Weights of a small mixture-of-experts language model, trained from scratch on English Wikipedia.
Size: 14 layers, width 768.
Experts: 24 experts in each of 14 layers, 240 GeGLU neurons an expert, 2 picks a token, a softmax router.
Training: a variant of Adam for the experts, 8869 steps.
Below are experts of layer 10 (counted from 0) of a mixture-of-experts language model. Rows are named router (the router's row for the expert), gate (a neuron's input weights, with its number), up (a neuron's input weights, with its number), down (a neuron's output weights, with its number) and show model dimensions 192-287. Each number is 128 + 32 x the weight over its row's rms, rounded and kept within 0 to 255. Numbers have three digits each.
Before each expert's rows: "comes before" lists some tokens at least twice as common just after its tokens as in all text; "gets" lists some tokens that make up at least twice as much of what it gets as of all text. This comes from a sample of Wikipedia text that the model never trained on. Tokens count by the router's weight.

# expert 13
comes before: " ", " |", " \"", " —", " Total", " A"
gets: " |", " ", "|", " •", "\"", ";"
router:175206161149134134100138125111164093130120197116156203112145140110094083105133174176145057084108107090147167128099153129170163115091120167056111159174093151111123130132120158160197097118133123097143126129150103158149136147147163102079170177115089134123105176188177103096119073129156083143
gate0:177139124135140100153094129131141105139068139163132126164167114121096108121133116144179137087155118135103165120101081133135129166087143157141109145133156096140127152147179130208134156164140146138155204159198047121095076150120149109155111159143117104124109149142105161128122095138167108158
up0:119072086169141078142080125132106125158173169109114159135159187181142120079112078144106111120132172119085142108099169125134150198181125124144071132077169085088167162131123152124124140101137108133147170102175147106103097100150119154169159122085118135122152091143099124069150084168102161167
down0:117073123084124063110121167164168092086102135163147136101119056127095159079101105157154046217126173154151171144171192131135137127150120124133117099138026113106119216123041163113137093165126151124127151147152140139082188137148125130090149142127078134167164173112119166133081134186105120135
gate1:173115167085138143148093076106151123130114151134142163101136117113125117095135168172061096201093134112130153180142169126128128102127122159121190093072080207158144137079121094124115109153111088107132206145179100134152104210138096147091199118119147133154175072182117119116176137124193172111
up1:089097092102132156120117081112086109090080138104156162077144133072141126120076167105072117143099079169170156139191117133090110081081085137146101145094118127121124155117156078038094138100037086091107146177139144132166143122218110129142140093125146088094149134154119130196122083178169174037
down1:202117157114104166076152131105174215135126117131178101119105186148163113114101138089079155095098052081133144072075124087160158124143129102171141214099122162085076072111128113163143159097113151094165110122147125123129071102137063068114111105137120166099109118134098087136077157065111113151
gate2:113135099105164067112057102161098140074097063110162120139177110115130137234085152175128102122110134121160094111119165176158078103136168130125103071081172175137137141121117114091169103165137168130112139095141114135161098112139168129151048147156127172136105116122155164101141126141177095134
up2:176174133157089150086080147131175101125148108122160182158149154148097117142140138140128148138128147146166116079093101177099122102155181119138081182152098108168071125077057082176164150163180132176066154097150133109083073113122117087059093182167103127108109127160107194113163122073133147087
down2:154106125115130157118110076082159086139158109145136191129183128149215083120143114180186168102133101124106138204137147160118074142193127076096121107122163099119184172116142084120175126106109110137193147091147208102115175111091142154158140086098130117244160126111200145192098178143165131098
gate3:109103073123135050083091162154121136085090105150130054096173149105123107135089120110134087172079170126182140134095106123126124120126152172176084115148182183102163140105120127117154128116107154137133143168096158069091059151109110188078112140089112155109181172175111118080155117159155155190
up3:084129126110137069140101157116081117112113087144198039129170118130137112099113121153136135079079180174175184185132079148154154143116126130104121118165094177136116112110149150126120145115093156154111126161164175107107172187115169157077140126130084194095180110126157126144143140144151097161
down3:164144132089141110167194131104120161083155111159135107196143096166178159212135053147116140132121178143122083137044121126110143158179153099105205127140115077160135095102158148141112115129117083137161144128166133178146208098171109175135152135118107164175110091073146138153104150107137078144

# expert 16
comes before: "|", " |\n", " ", " |", "–", ";"
gets: " |\n", " |", "0", "1", ";", "2"
router:165098159182126125162126144099092121156126201113143130155069160095150141138143155184125182029184089145151089095089054098122181082117118109125158173162139136121136106100126116162139102096130134078117138092191120164145081136099125099127080165147167097191105138134151152090180084089153098124
gate0:120118079059083095162124177167110075085151087146088063018128181061117175155103119095121125127076175061138117118124187138142116115131149139150138084149127128098130112132101136098109132081163128140142142108131128115093151106119172125117115143121118138119132109153142123136088110133089161121
up0:165128166165148176127153121097116168139094157113142155157116118162117213068207156124170084143166110135073126139071103083145112191147060141123097166136162165150090109185138075161163131154120118112085105161129144191167163117125163105107115109156130193156086092122130131153106140100123136154
down0:114075152133071146132144141098161120107132082115120105118120149101135154099151083118132125175106126074125091147095148101081184081114151132119157150071112108069082117112131122150196163208140142170182077107109143174132034140143096130121131105099139138149061145135094194193088153122129061142
gate1:122190097174119102117158099128104144107108089113169124138168179132097103164052086142148120176148095113114125109127147116120151086101166117112186138116190120165143120155119188073148143180108100149135050094113090163079133146135123136122100146135092088105061101104177057172086097173099079106
up1:137138103127107080141130129130178157078073098088146129162129141116131168154100107127066174171190168147128116128109132110120079106100075080094177097101137135134110075183067146060113118176159085191111098126118126123089115149151101129203136134128147085163069089126083078186075097079103162096
down1:191133151150106144153224131184163122119111108149138143120145133156179146112164175136158075101140082168101103132131124100152099167151131136097089192208120137123144121145092101073149109068156155133175121147178127166137167124195128058139078125085123111126138159091098146194111115213076156145
gate2:160168069131125121105155105069152158120158134078122117112116109104128099135123083118159134119151219166081127113120112200157187117125142137116084130138151133129138133143117136160141206166128099142123084176133137184143176132125142123075092150088159119171111182173141150148143167146107139218
up2:132131136129129161063101091135171169177154089163117090146150122109166081085142121124152104125080150160074146138137138115154078098144148122153126131060134153121130123145120126143127180119117124168067144215118077132040123171185081128098146061135109166136096158116141100109139126146150147184
down2:090146140147174080089150138118092085089150109138144151132124087084145131115090141123121067159156131130171123119160073205089137086157118165108156098133089111142089061121160154142118123127129080160104117152153155187127149108105132164165075131092122133180079120137187108177134105138148066107
gate3:150111146118134116097118134128148160134152099122130101132122174160074133126155081091092096116053105134128131166113165145131071109156119073157167146114161149144160064184100125145124095108148142106117144129158131149098153116124163142103155133105112170104120183120119049107119140075105138218
up3:119158105102199119095192130125169149142165117138164162085119129137158087184062151164061092109098128134088153168121145083202151124155121121124140131082115165134193098217135074127142148062148154128117142157168092103160163193126163135120178173091165109135168108125145040121122120132158125166
down3:132108154213099153159086162166106168123138124087136144088140130129181142137139136119135081125138163121137098032096101151129129169186138161135116129195087096168114106107146162117105163131121163124165117117176126168091148129171088093123100071104102158102175131147088166094149120106101129153

# expert 0
comes before: " the", " a", " his", " that", " it", " her"
gets: " of", " to", " for", " with", " by", " that"
router:135129152120075181127163082099158118095128098151111135161109122046150133168152162091127181124111118124147179150140129112139142153132185129131164107104122093145133127177121126117122101177135140183100154116108076175114106168171152102163037163106095116109126119177094183088139127142132117117
gate0:103083204125116103197112130073186162087143182138136129114122181097153139175107154105099143165183074125144103084140138140112135119128134158129178087104130179080105115119129108106166126094199114124124069175119139142139178175094136225090147132142142136188124151124130138082102139116156142081
up0:120178071141075149128156110148090117161062098093148109134127078132145041109147131120138084132093183147095129226092141090111147113149133137095056103113135132125162115133134148156076152119100128094157162071097125143119100077175116088099121143106128133071117146138163118163185174122120091172
down0:109087142150175108132146204092138126129123153167178111172155159084109135080080106147082156144140085146133050095120106162114089128098090179118152063150116148110094115099164118129197104091173170177163098150156128090130109186148151143099107059146185107117095204068127142098121104139133065132
gate1:144068129075141124132117143133170163098165108125137088135090176178180127127085180134127108140080133177162155162112104061044138145138142167151166128144098070120088170102177140131099119150155184160166139133118154141136144105135111129119119126115116150113164064112092105158132141098119103142
up1:195108153109118131110143167124160165131098116177109094192158138115074178140122164162210144140146127148162142120125168083065137140058151175148165114138108090116069118125148112116110105114169185134134137093139152175156115075188129114079128123131110119129137088151099111083125107146096123157
down1:108136116071207105135110053129150098184138095189136138069147106122068122138146068126182058150139113180140157151134141165146093144138113110088166120130153137144128112123150120145142114110151179178166109097153062099136067163126141115124103201123192189112119107092112100102162066116138100076
gate2:111116143121148152130136088144067092077131154117157116147189120116121072112142157099109142152121147176113071072136143120154106148131184098129098134181115145177140129157141147091150108142118118126122114157182147112098121183160141127129103108128143087067159129129069223115132096154119162063
up2:101158079115143153167107073150192095194127089102068149126110104103161119138164152123112184087182157143099138090138164094191187184184088082115163114100137154132113112126129086138089135109151133187094141135146147202124142177190119153154101155098146161152134114096127122113163107098188113098
down2:106135127120109146094122130144090229129090121130113132146145144126168110172094121141130166131153209068100069102127164095100179097106173200091157112112074122062153154133073079100094114108128158175130149145151163123141092141145124143126138163137149105144095188179101127039130110117086123134
gate3:173188160143167114152193144173136123123071168124157103137094154155163157098094139138149106156080182133158191151066177044135157156108111072145145076149130093103171151163118115125110169117128142151184149154138131160122151084148056208114147060102089161126067117089158105131146176151118135204
up3:111124104104112177104185161156092158138156134106128163098159095083147073091111143125072116039112146111158055123216077124134149152161088128126102154155094148145114169095093160155156098113169091110084084125107110124082108104114177149121106184157218124138189150143093153124088140117118114135
down3:187171112119165188159145127156143113107104140124179133117115135143084090140089132137138133147121118157091086182126160098129116111126137113163119140170110124098144122117144138156126156071100178123152125121121190116074145143154096163144117127147144109157090105124154103148192149126075098174

# expert 10
comes before: "==", "-", "The", "=", "===", "In"
gets: ".\n\n", "-", "\n\n", "\n", "==\n", " =\n\n"
router:151154118169082219150102100152161153160139116071109146095192101151122092097116073218143189183172176105141115126108112135119082122119135114173106166118133121100139050159133096122102130132107130125114159127066113148111089149080165104158206119191192185114096076119133151169110114119141035134
gate0:104156112146159060086137072141125098045146154049170137072201151113157107134119171128130113051122091118141102121135108079099114104122085108097079159096129134146145173136140133128130087131062170109118172078141177119108121126142156190140152160079142118172171127121144082119144085120187054206
up0:064091119140176158124124147096158158148141134126134113154087185192121155130043089151132092168129072155106157131115075104169124183135097153091112129152186115085101100115173156082138115172135167120101118116150080163146128118124082088150168110169184108090095099137172098099140171108117187123
down0:127084105183091175120148066169091148220069125126166129208142141140163104112159117091194099171132111147077095135078121140138093116089137151145115138103164111076138058167110092111122176136081100155136123121115187138136108118084127077165121166164117152111100097164164144144121170159050022197
gate1:105184126136217150068122102130136128138121122094135166173152112100131121138135149158136113117133095044076108106120141143116146116114137135065165145114147129064148098124116123106149149108126130125149122083110129147148140129117120103103136099086143145127075089137134120092078100126077141112
up1:130094141156045109186094140170134080114183100115084116152105103067154188136179112089155139202132160089201117166157099160127115092159158120162179122089100127141116127173073159107168107090193125072140077098094140164065189195117122123183141113109128076167078154137183067100154131159110107152
down1:131071102142161136144120133150089111104108094108106109168097100187158155070127113143097122153170143113117102150149125104091148098087132148077108131180080140129118109102088154135099170144126185140118092094121113092133136102192160151133082193144164095130076099103149157155128138136141088124
gate2:157097143129181128102100164116155132107108108156180186133087053159120111123087127114102107131117113111113031162136186143169091142144129146121120079098116146165075161143112038182151125105082132082129121109134123165166169108104112090176187136203130126210126093123168157119157068076071151171
up2:143127110128117099121105139120089143103142101098083152173144119189109160179106125153121094091147107140124101118112126194091135136127088088089109091115179128118138116122118116143099157080104159135106091108106185164119092147118132076128066137137153069126075138149148120106098081111129145113
down2:084158100119098055075158093127133117077158105165132126131122120119159168070127135090148120080150120130083121140161100101155076181068113069114137130151119134110158125105133120081116134123110110188149152100126124112148125111109064166108155103116137134148141169100126114181182128098138116132
gate3:149113123126155166138144115100092106120094110165171083111097119032142132145177104126199110199124147179178128164117128135147140106131130088191117151184150145114172127145151140125133071132158085152135167180092140149081174129194164166154117081125162138048058201134201125180177116157143129149
up3:080150177075144135132148145185080117087140144119156112155091122139132120138141195133142085054086104117132116109138120111129175069131155135131097166071125099143083111084108155159199158145109192088139134145162121091113134145142136103128096135107143125194143121137118144149070057086092124135
down3:128113074155138206132103125180124094150090099083132148136159117148121126049150081129196151108117154122155091137157116129154155130134140123091104188169191126112160160149092074072154169170121108121117106110087104081161042084160094073093150128084156123106162121149045116153129165119081112133

# expert 6
comes before: "201", "200", "1", "2", "202", "3"
gets: " ", "201", "200", "202", "199", "198"
router:133134137108139128135167147112130157059129164134086083136088144125154108113141130113113111119083113114129098159109118060124132091103087119123108138138101135139143101114169109128131149097130106108154109087157119161085077130103144127127082120087140057168170159110119086174122131128128160143
gate0:150108146147103089168110176166136172156130130095100122145132099121157170179119130086099141147154138069149128137158152124070129116174131083154184200104191105129124084088086105109186187093101121153165110119083175101150093114074068144066151143083128163116115159126113166110063127099129110110
up0:122159078199096129113154121094160159150035053150168160042124139141060134125117085063126133121073164152109093165149167131132101149174099134083134165091110116118074101101117105129134218140172140100159154158139141122107073087154104195113092140140125132107132138104105139117125151155157131140
down0:172080073117129119043075131107091103113101170123173153127117107066116153122119114121120245113172175134161220080113085139147114113139155136132113134086147124104119144129132143112158079142169172079107141148118169149113099114092170089170126122152151099159147080139112156087099075159140146170
gate1:125148126131165142156107137150132144174160069139084135059102128132111158166110110096112142114090126130140141160069102148130072166082133100102171142155083141172063130150120152109122119163125167172140122096124134100206136135131100130139154181117041155143149157117121158125092143072115134118
up1:187072128147121060137134113122111101078095107096077097091159106082168079126144152176092088122140113098119021093090127172147126136161131080144127105158144122105167053136130038121105191084134088128154123145101081086157086126132132133137168125115151089116131146158171117140093044126107152119
down1:160110152155144158103183131105124141077132086210144074077082133111072115096197116077100135129162174122151115160135150133180119117166134107136134109093103107120136164131162192136109073154111166146148120116136152099119092085137106092127142116145110168151158104163152136127115147135130148156
gate2:102122044114145125084121133159172185082128142179105146146122154079139211089133121159184099168083181106071084165104147140127092154141113121153133108145104168129167119151138062155185173158174132151113082090097112144159177144126048128090163052119157133143099145106194130152160139149108091095
up2:136146176100102156105091113076153148105125151121128148099165146158161107171087156098111151109144135054165129140121146148180118135052117162172154101115152141175115121148109157135101086128143126142073171131086071096093138094096110137098151179100139201076096147141140131134170160120140151151
down2:120131102131110113131122134175108160129135068141117108128084150130169146121057173086075135126180156143145065132111102120133169119153107141147173161171125114150093098098152123149120161099103116152121174109122152093121167081145127083125119094113153096133115133164079132130070102078128162129
gate3:104148113136137111148155145170144141120094167115057126138147132121127144103098077102131126149059135065095149123141113101120093106108123105134131143136096150108111137094145138121113156110149118107101093141167154155160206111065104156083104160099164158109122132113123060062186129103185093155
up3:185182113118108179105087096098144064130107119094138087104091117170085154121178132112123141144122077133125178137107164121153149140131162144118121123101160071169136122161141079121141088151117153186143137053114110116108092100184095104160141140108175201102102194106144135141068083126115168126
down3:077112098114144142079108126139110129162112092141134130076082089036163117150128140091162139133139139129077187159138082140183087148132149131165068141128147114107140190189108136152139185085098082096087096108141150064126145213114184157118103123138107121189183093056149116112140081160180085169

# expert 4
comes before: " ", " be", " Representatives", " +", " have", " −"
gets: " to", " |", " and", " of", "|", " who"
router:078137211163110097143068167126152108161098161114134129095136162128135132166170129145125174122128122117123126076104078089128098137102123133094121161115130110139104107175132171106126081144115132148124107082108141159126075136141177172116135202116096169149092160166136121106165071126161079124
gate0:203101119138105143139124096100188155120083058160149077118093134101118133138160137064140113142100144110140190134076138160131170084113091127111147146168130084139197156193101153043088094143164154145116071113087140119160100079136113135077086210112190133123207157162079147161149106163165097104
up0:123139165127097104174076088126104129172110112116137094137122128152164182117165160067160086185074148132157135111104123112142118116134131083095145162135124134198155142156118094178085099142161124171202140161099103090128159103078111170158135112075222116116160149140098097181114143103134057118
down0:100187147141131101114070147141067115109143124110103166155157102081183149091108120174140144084120116125120114121145112100141174116185138136123172114148177178122093144028150150122141129104165135131174111132181047134102136167170146103086160134116094138096131098097094122082123115068108154141
gate1:138114096120163148147106115109121116092118114102124115127122086072148131064126119083072157101167135109139172123117170142110108178152132162186136108131143140103116150087176133110059112144177130079157127105141096163128123138081122167146123136120142090150114100108160135108154148195209126166
up1:187104108073108152127150137101066141164150184101116115111125117084141165100216067084102171122158136102180052115105079148119081129107104111148127147140124184099073136134135199141110109170103171184158146140164130122058162105101102152122083100142143125090142156138124154180111124095109030102
down1:139140122162126096128148138149120119075109126115127156044106152082115108162078151202083118198168060073143118107100118093105079093140116131131090224108148054108138113195147106109065126133122086115113126122105191123140118187145108207113134142159157154070098114104189101100150089132150153156
gate2:143073139193076134094165129150138116126142124137124143109045117103054121152058125105107093110157150128094198104177164192084131179099167103126117104114200067171125138107183139111142096150083213148056075140132147122200132159117234082157182167130085106139154147138064153116078186210148141134
up2:154109129151120122129157118169149157125125135114119218160126200091146120139131097113089115150111105180138210094117093199146143116150064139122106122151144108156158138168137120047085149181184126198096097184096072169192126115122128113139119155047116153128108122169126147139097188120107112160
down2:160175141116128128142200067148142089174148087159103178075125142161182115156145159124129124119090118205098163095125157134121056095135144106122171150068093129150170086169148139052084185106132148177131156092098129158113142191150169179170122156098160158103134107222163138105068088129148152121
gate3:129123154105126152099078127157157145171156204137147133147089143143134132140153137139179175070125169157184054120130162192164197133120109083089067089147138152207063080126131144124092094144147119104062101134090093111090127149120117133088078109114143173135133199099134179122180150093137101109
up3:038135152168146128114131100163136117139187139098132161116162163071115097087186114123107202179075134124092143169145118117037140124108153130108100166134136108139077147122132180088122097081164103105141134099151109169116157142189150130142121175080071105143125136122134076078093096142112131172
down3:207189138173117103147166152123125172151113193101082138154163186126173122107061149116127122113151136136143135116105177084098140090101147150149146126190085164115140117151113101118157101124102127117173107192144128137124127112085129115113071130144159152171056120067135127078087181118105140133

# expert 5
comes before: " the", " ", " a", " his", " New", " this"
gets: " in", " of", " at", " In", " |", " the"
router:106123155146178224146087104097121111117156160128112103135138180102132134146111157113141173112145143112109162081137114101126101142129108131030114166166135098146141127181151149135146146134112121132100102115107055109128096150128087089094160114113134120095127149155145098089174112139151140098
gate0:139148153057124118057078112120098125168165156136126116117135188119160158127071172106127100128146201109148180090089116085136145128119128184136216176115136112100128137106129169110102063074108107161121121133123098153162153157124084122104134136094182156179154124114180140104157102096148102105
up0:146139101117112126145177141147131175202133125145117151113113142076143114061165058125133089159179161147123178123181061142065058134104109127122094112162131127135125121173128174121128167110171153140147138102120136100100145161079102063157127134103162183107109139090137120114117145149138200115
down0:153090145085118118109158105165147117099160180047121137097101170152114149107114111180173130096095096144129130155108187139185117150142069172132170195119081122127155085110166204119198126162124134095106103163080097082110171075157101212124150173102159178127146136124118147138157158102133150103
gate1:155091098049113111118176142160109167128143134162083119140155164108192136178079159110129092104133143123197179114071185149143133122093190104148164179145080162197103158148118115116056087133154105165130151099111131077147094131146050143144147136030131132124140132151093131133171195133189093134
up1:091210147109144104127115150140109154175092077143129072124179093153094137135137082123116124090070126129134113096146101120113115136150121165121169165144175185118072106100227122110149146108158174132145121101098130195068130132138157102130090082177126165161129119100136130107095104123156140135
down1:148096140167090102137145132125156135141069124054158188122104140072162128110189154071136193115127196166116156140134149145130110070106108110249093152169141101138108108108141122183188144137133132149119126139137140131149115131122157169105137152130083133131116154116121153148159121139123079169
gate2:156127074126177115097096109101127146080165073101134101138162189119205108101090103112078144184066154173101123122154069134182120169126178116137113103129085134186101131101128155104137156117121089156091125144131132102175107103156149163096155161147090125138161120163138141130135135112181164094
up2:159087133139117107099138147141154121125111192134095150176095156177144170082071123108114120128179146111172171149134143138119087098103048082099156164107113142158128123119081153140141118133104158117141069143101094104126146115085122104115126143096123148097182105073100090143117186106125215155
down2:125147059188114092095146092156098136103139068139159167113142078114164137131143108150169065133138155160149155158116100171186143131080142118071170097104088094158073118132078140068106110120151075158175100095129100117088104108136167133101109147122077144172117100139107169134111082142115124178
gate3:180122124145151147124148133106065126139142062126163119153115123137154074131125096184070079136148130111107154141101122147144152142097166107142122078115109127127117144125121167139167163115138111196137107131153115147128108100111166166177122208150194128120073108125099048139189113140156141113
up3:149112090169140156153136122142127155134115126118096132076130089146140164126142130126100112141119180108083167115160123125150068108114141093074156086099110095156163116126139114166128114070123124062089158104146125145112139131076188057120135126166206066119085142139127088150181109100092135152
down3:087143167119137150148155110150121163058170127089153146110122150096152116119084139158111083096082048140137093103135138093129160058103090134155210158122156117075114149099098063141095129083105196152136133161132166138114171096059176163073118141226107178080113098110167112152132059138063149118

# expert 2
comes before: ")", ")\n", "),", "–", ")\n\n", ")."
gets: " (", "–", "2", ")\n", "1", "born"
router:180122092134166151128186107145125154172109092155105147103124086115148121129093137101065120142146194126157091088141102112096136104116092179127133142128143090138090143127134166098151142093104117102089124067175086169130112144127186118134207189111074096117180141166220127116126163131080149107
gate0:089083227100168107077113137182120163097183131128076121136086131101117133089100096120111132199112136120146061165151107145143158095177128112119086113150114163083098063097136133105118065092134071179077102138104129127119181097091070200147153144073106134182113096138136089126147181114154207113
up0:129113088091133132141192134135101163150170129119103035121163096106088125152131180103148144145134170153129167096139141111093168114126155132178128080109104114094165136149171136057154124162128075088058140126121131089072121110135117138072113156141138093127118120154094119131155102094132148099
down0:101164081052107067096101122122180082117124129151153106109179116107117170157130155157105136170131144096090113104149113098163089086131123165170126085121122082144142128208169181093107122110154129084134157158103090047164179094138137120125088160117131120103138095136130115149033071087113154139
gate1:159170117117079086129132142140137141105072142138155077112186087139150071148103068125217134070094135138139107126122122103075189119064109164070106174095120175103178113094134152153079151138155099130107115110074130082133070128087073152170117140143135093093123090122163092118148074133142160129
up1:086086076159137065114116075160142125146175176124163134130158173113136058086161105130180113057174072175187153109088116110164175157157155138117070177095177115105129152139169107196132098133085109127117140126122167116104161188108135108128114070134200114164108102098131129078167116215127159119
down1:130135119149086129148120134140084147128071090112095153097154081097098128163120106084161088121122112145118104128152180111096135089107109134097116092100151110130106086200072099122166102128141074173129098088116161190156093165165116152108157143146103143129148178061111139144062143143157103090
gate2:186108183156119124170162081124156193149154116186172092095157167116145135125118129111124112162182162153224133191141084060129110126142139057141168113153163168134094180141144150157125119127139145191200128135089092107123072094139112173146099117133161115151114113103123145189173127154147170138
up2:095170085083087086120106142142121101148148130095105161155091162136143110152074129119125180091061112118060115126081132143200182092080130109110147148124085117164153153151111108132109141156137135154099070171138138126192174055108077103152141097134122145131087112188083098121107129078084078083
down2:102096190143101120121121162114122123137105081130121038090130172136122153116166090066079121088106140132195122171116079084151132118141135156163184123165134120162077118131074171123145130164136167195111175185166072164115146113124120158092075127078143103136137155113173098109114137127118106142
gate3:091121156140093121129151164154098173136082084208106095126128135121166135156135161091155208095108148109122063163159157179065153158149112147205161139148047125171054121061169123080116177148189094183105143131078105168127175102186087146080149138186114106081144128156125122116065131137131089085
up3:067132137136111069169174121156147165158167128141133118130113104098137080173133085018135183110166133180099160102176109157148157117123125151204190172088117113144114142095106204078172130090112146102128122125159126115157128127140162146071152098110137130101089114151122078150068127120118053183
down3:131137154112118189124058123062149138115120066154157148143160117101095137146112164126115154132089129135094176141208154117126135106108106145098168095084141133119136135129090113143120115179153175140122189114115177126166076109061171146141080144148132174166117130083142172147094101057147130104

# expert 14
comes before: " |", " |\n", "–", ";", "==\n", " Candidate"
gets: " |", "|", "1", ")", "0", " |\n"
router:136130160197151110150109146054177108105122154084141105103147146110091114122137097124164177108162121147089067077159134118148078176142094179075113073128168104077156174084143094181106165116146124105149151094167153067102103120077138128176131171126124105139140124133133129088127131143146222151
gate0:164169179135158115215140179101155130118161081101059114133174137145102164097142058125143088126132099157182094058094157145127094130162155096166151074138114162117135130093110131170146157107115176156165107142164100137098151071114172096163156072106119112066118140163109151194139118125105096099
up0:124099115144079130121097086098089167164185132081134069122173156142151144159111085155158142132113105169102138105098127137100148099152172109086143166178108083111221151118204130129156191077100104088168129191093122149136119171216152209132200129112093110110149141100177074128162130112131104119
down0:137141148097163126157094130118085106151099133064084111135108074118119123158135141094093095155117153120176114130090077143204106069139154184120146076105103132143136150103089094130172192134103115147108119110191091144127106142142124089135182087124058187072101159138111114116163103133085145140
gate1:135133112087089129140100108093131122172183076160198128155089117126157141138132117132113121100115133171170128091162182132171149137125124099167192133095157166082174154128107102186115112113138119104134176116159056084070148086092136145168199164117143111095158156177147097190150136109117091110
up1:098191154142096130113164141149083156091122182111121166155189130087123159162147152098126175115130111064100137185094064148073104111136051241068133118188105121119114106084154149111128158089129101141074104157093136124136121124121149068074134164109128087141092087149117093090141116128134170127
down1:114179141096127103075104128133112127148135208146111096118106121164119142120148124130148131115072143119158146164151175102162161171131181068119171145090185097144143096178096114100079144162158138119131142110136106093121140121078133144128102116122131111155228103106117144153104183123119107169
gate2:158079102152155090154179167137113210115157077129087123129099157177119178147144141136129088159159129052136125164186140150134160155164111093142130058140172200143080110172105120168145149188096141144117117094150064192105128136104158081152117107086099132140074195119125156161073127105080146181
up2:096145130148126126102111141160151066097088173142109131128166059060142074160076128112127116078142067214165124122139114121152147120100178127152120186120093140101139133114131116110090158119145129146129139131125116158156120084154089151138166111105150099103095065157108130160146163150128129114
down2:143125117132105171079177119116145217096129162097133101138079157121161119177144135126110115123105128142145224113169101119129151113076140156190115132090146170154155159106057145189119132164142167165134132186112128113133146160139077138079141146155061148121128143104143114159162129108050125104
gate3:116101132157148142077114159170178078153124073145135137085099107142147113153120091143146101101082107087078137141151144149125115129149190122132168089148150177128164123102112170183144108167108164173131156151153163151122105085084168156133183107132068143151092132169125175088135126194110149189
up3:141154114188135110080109127129118089144095110103134171123154186146144139118187152099170106133103157177098188183211139207136150165095166146121153126129169133046146113124135160107138095083078131169139097138154155117120152106112135171108125127104103088074110162136124158112171136145113090124
down3:110126097106128164144159089120098135161141136137140144188167133110136175146118090100144161121193072155130090124097129096070162061165100118114199154110094101099103146118133104074188129145178142171197132128129140115139138128147118132136162048111148114111144109130178141110119116079073095074

# expert 22
comes before: ":", "\n", "-", " a", "==\n", "\n\n"
gets: "\n", " as", " is", ":", " Born", "See"
router:148127175130123118168078118205136076117147138091144139156137148081146190126199080140148159143128095132177109142171127171131158064121129082088153131124086136157086100133144110101104089154125145138185165203086113091103109107104174140114154122117165093105065148160137112209108168165100107123
gate0:129109130150089255140072128068169095085137119106180106189162161069150133198103149111098094133152127121141102144081081109225168151138098149174092159136142136099171152130060119126122131133106107211134079150146171088168161133094164143150102159107137124143129151117176126133072167102117203151
up0:180106080094146068132174154154107165168098124162053122088071129162156128123125159154093175127145109144115158125092135197115108185115132099113139047087149152152099111092137125120156130122131173091127148094118112105132081121146093134107137099062126145152174143091127165106153077106119092114
down0:074111095148098101136153097144117148075111125109064147111193180098150088133134127072169152128178098113154133161147119119107176147101144099112132114138137115131156163142172113070146149118110098093115134128171119114146096059156131102125164181138138122125088154094132097179157159125133182129
gate1:147071086118110161136107106148173117133084137172096112137124122160175149117066115025088127166129096191145151108090136102146173178150084163138177159166075178164177156124131126151058118086116082123044112171131067080152086166125100136091135086131104120133135162141036125094140102172166092156
up1:102125087102129127077128141075105133131110137089070125156100129121119079174124132156114104087117094107119111124110117130174124089098063122139110162121171108142141086125109089137160110198158152134105112105137154199135110113127113140138149173120128182167146155132132150146106116084147176118
down1:092126139092123132112094159135137084145149134141146142113168220100172096106069216169137097186153146138087103173072162162195191137091121135154113135120113128115151064166110118094087102168110107162117132107102100107186107112098149150094118135119064109119102159149117112130088101182074108172
gate2:111182131106115086095122092132090113167139076082195065126074133172172191147166105170080137146100200156124172081093108104165174112123084101186121117127124133086123142132067167091066169149121081158141120123194147061123116196104147191181134149084126145162114144125063153136184100087155073167
up2:139176122092065161128188109134147121203095130136160024165134090167125133193127091156129173072066170075158095168104140101101106135101122169104121163104177099120139176144127171090139108171122138171156084101151121152189130160090148191135149111159150174079096107125046094128111102094085112167
down2:141123103106106145196081045145141094161142147100128129142108174136087178136097120080125118149134128172139124095116183153125135157151142138092144123127142083069124139149162090100176076172093130150079117089128119066186091122117137096097138065093129102082179176188123132119135099130138094115
gate3:102087111164137089103130121130076130151113116127154107138123130136152117095101143147132132137066158138148122165140130099154210114207175158154123159097168140085114162137182173169150132101109091171179077128123089126177157120052077111057147124145132140064110175112141088140203119128140149109
up3:149094114141129156073127125107066121099090124130173074158175133150162131119152155100111096156102093088114121141125194123119159128147106107134125112168146159155094096085114118131113097107097172099061156147168072134132107177133157123117077190121182183186128135133105161164143067070114135114
down3:149063113145171098130115160133109080150145184155083189120120191136095168152102145173147152101115132083111062156123096095169158111152167144114117149096112162119149108175141093100130147109121094106080100087125142095149108126128104109159152091117138136187031081109135109139127135199143141136